Experts of a small language model.
Size: 14 layers, width 256, 45.1M parameters.
Below are experts of layer 3 (counted from 0) of a mixture-of-experts language model. Rows are named router (the router's row for the expert), gate (a neuron's input weights, with its number), up (a neuron's input weights, with its number) and show model dimensions 64-127. Each number is 128 + 32 x the weight over its row's rms, rounded and kept within 0 to 255. Numbers have three digits each.
Before each expert's rows: a language model's description of what the expert responds to. This comes from a sample of Wikipedia text that the model never trained on.

# expert 25
What it handles: Capital letter word starts
router:114069083146133132144106193077086160136126111079123151124147135131191146104125154109113135179086154125162120126079145155153179168124140181145160130115121107044124146071123172170119107160194147
gate0:105080088095104142112072169065116169081193084082164094071133138094134165158105085145076072150148141085120125162076121143150100115175108102131132162146128082127111151193112138123087145150130141
up0:142135111137113152117102133154180156133109167045097101040107115141109098108130090165127111153143203104112140160143099115135142179104140132159073089194126132093075093123138098154093105130146114

# expert 13
What it handles: Row-initial table pipes
router:100102136132168125146120125188097131099091137120182115161111101087160102141159121064118113172121116141153156097129190127096125158103140189103118110142097141197106131159151101171097190062155046
gate0:153161119080145095113124171214180110149175058164102118114153103061140098135092095127098119143081111230114097133148094203117152108076186131091137115118116119083103204141137154127117155118143104
up0:112153105094137082133132152199168097163113065171169123088145109116107128124089153150094090157038139171122133171142082178106120090094191124121116129105066097116114194110147185105152177129118125

# expert 0
What it handles: Commas and list joiners
router:121123113110156144136081130125063120132176139117152166088116180165130133087138119168085138163128166138099044185137187069132101152153158190164140085095163120134101137097112123140071118158090098
gate0:079150117121121144132117119152142165206155112155184173188115120130106100114148112128117167144138176136083133096143150111107178160127122155162182077099099166125065141146131138165093140078128110
up0:106151113101106165139132128138154161195145099146173147195098112146108113136159117132125161122116172143093127116147137124133153175136124151153176072088089175132050141128124118159110139086122118

# expert 39
What it handles: Signs and closing punctuation
router:103130110085124184132134140114165106091178118087111154153075133080081129133178079076127163109091113167154105169117123114115109121125142189151142112097097158181140091063069102135127076062108163
gate0:177171098113148147157144095110120119147140125155081134140152076114146124152116105143137109176163113100128155130106077134147107162116124180136128125065131102085154130132164095101166161155124147
up0:120089115143091100105109191120133124119182110159153124123136155124094180052128107140132160101107167142132101144133180090105148088125114072077104129129114131170084103091102154154044080120170101

# expert 20
What it handles: Word-initial capital letters
router:120115081204102116116094155136100095099113091083024084125108098149089183126132114131114102134144191105151114106131120144128150140088143156136108063158139142121115114111113175141122108175141136
gate0:185180130152148125188133109102156114137106113150049150124070168145119129086153174148130050147153142182110154168104061141119060115135150130108140093126094120113111156128070155166140143123147132
up0:139151096229146080137078190122135140104138113146149144151078149175109137115192143149118141145176114105134180180073085149159085152160077187068128115064165091133125199081067133159120130145151105

# expert 1
What it handles: Lowercase word-initial letters
router:088128154168168118069127139118123158102169063076085102126140098045115177076161148122093076121116138091061100137095118160096156132103133104140164128131128111116137108151112143137151106164101052
gate0:201126150141116170162144172127190098106119098143151176083150090101157127157171160096082156131141183051166081112107147119114113167152144097133129095175131215101084114157148061125109128121137149
up0:060171135131142092092124122118098143149110141094127102156103174140090139135085107142197087148141081220075162148174143153133138088092065158135129166098168081176177161106134175120120102132141148

# expert 6
What it handles: Possessives, pronouns, numerals
router:115161106132156098087122168094135101065083097068140125117118108151090120144154088062138158153109138105083106141167125146135124120124006132147111180141084111091079117111173113071078138139102137
gate0:116095077088113148170135090101181129151030163096083139127139096086155106109109146105128119162130184118151186103149136146113184126156120171157174150115116132141131114107089125169154175129149137
up0:136052108091099125176151102101153113153080173091121116131166087109145124087110145125137137146118151109165180126154147119112191130134130160140174158112083181149122103109101136152204170141155124

# expert 15
What it handles: Preposition and article starts
router:094177131070060124102018163158150099182106156158150138119153096126169104177123059142156106117182129077163201107113145141155098110083131143152158193107126088081136108179102115200117112144114148
gate0:156131139179165129086126139158076092107079152104117204129112134122117173115158139103163059145170119166173150089155120132127117127203206087136131149115157145087159087128106145088044110099130161
up0:142147148164123100129130123158112105146146115099118111173084177154134176125088190242077090134177149119109033117142153095098127054156155146148137172088176114085142126111130108114098069157157100

# expert 36
What it handles: Articles and auxiliary verbs
router:115170109117102124114161135130125124157154143128103106093116117114161143146148071124076202075152082084134173149126103146169055132149130066119135193173134051180064167097107179098134102200115163
gate0:130105137058122086151163143199106134101117157097105164164173161140109129077106074130124135178167122168156132118115147137145154144160118100134196148132182099150143163114113146146079056108163134
up0:107159082219117204065112117113103172140123134093131156129124098080107142147137189106109140173100125088080142137100112135101165145172147134153110097138070136097090113179084117074142154095073111

# expert 41
What it handles: Line breaks in lists
router:110164179180184151160085123141114092122203135094148146097140183094164139068164187172104140096151195179128208081167104095111134101152127145161145160149101159101190081162154060156232167158081137
gate0:157173140117160148118119067107163151150157130110149070098245183116150133042141112147123102070133119122083084148142133142117101065151109154086148119111092130147139091159076177172159066119114159
up0:190183126111153145146117097102147124126166170108160080107255166067152121059110141123152133102133156106103101140166120156086115094129127128111135117100111168166169120140090173132165101122123145

# expert 31
What it handles: Word-initial prefixes
router:177131179168153110108164092148156094139080115120158183084078160185121112133101161113092147074141186137173129148136142118112167044099181108114113136121099100128120115147141187114086181135137188
gate0:120090151080117095107129117102153101137071128101128217075124143046158085151126097081122157075115099171156107094161158159169095146160091100124090134188106106190100092023093123132164137117165118
up0:131099133089115111088134116131146118145081117095145216077109130040143092144122098073134168092114110161135139086138144141164117113145117112124090124175118093186110093008105132122169139123173104

# expert 19
What it handles: Connecting prepositions
router:152116128105133168102100126136159071218202114082141126077129178118134134139167138122111142079118130150103136206126122182131088108164118138109143193160078103135084132119169183088182109155159091
gate0:056186156095133111184114173097137129223150145145152087126158114130155099155142097168117089115135129091171150120110119139124125156115112163159127133128168140168119154121114131135159171080131059
up0:162160100139097091145096142139120159089141153129081102123136163102155117114089127144150112109155135107113080089136057130118159152171136147050108131143059052163169133191156112065111142139180072

# expert 26
What it handles: Word-initial letters
router:118086082161124133163160170129107176185126060102114100062092137131205121084117064110159187153154142135148137105113164123094150159141152180092128071139106141118126156088128173156131139181141119
gate0:131088093091120133130100167153065141102128157156136140142124088126180150166115114079145127134150111116183172112103107170096141101077111070092133142208176140078067114188121161088142136124077145
up0:154127135141169126106105089119122133138039084087148115159073164088130144150100124157152148182102162127141136084100157087113158132154162090095122124203133101081113090134152095232091107079125161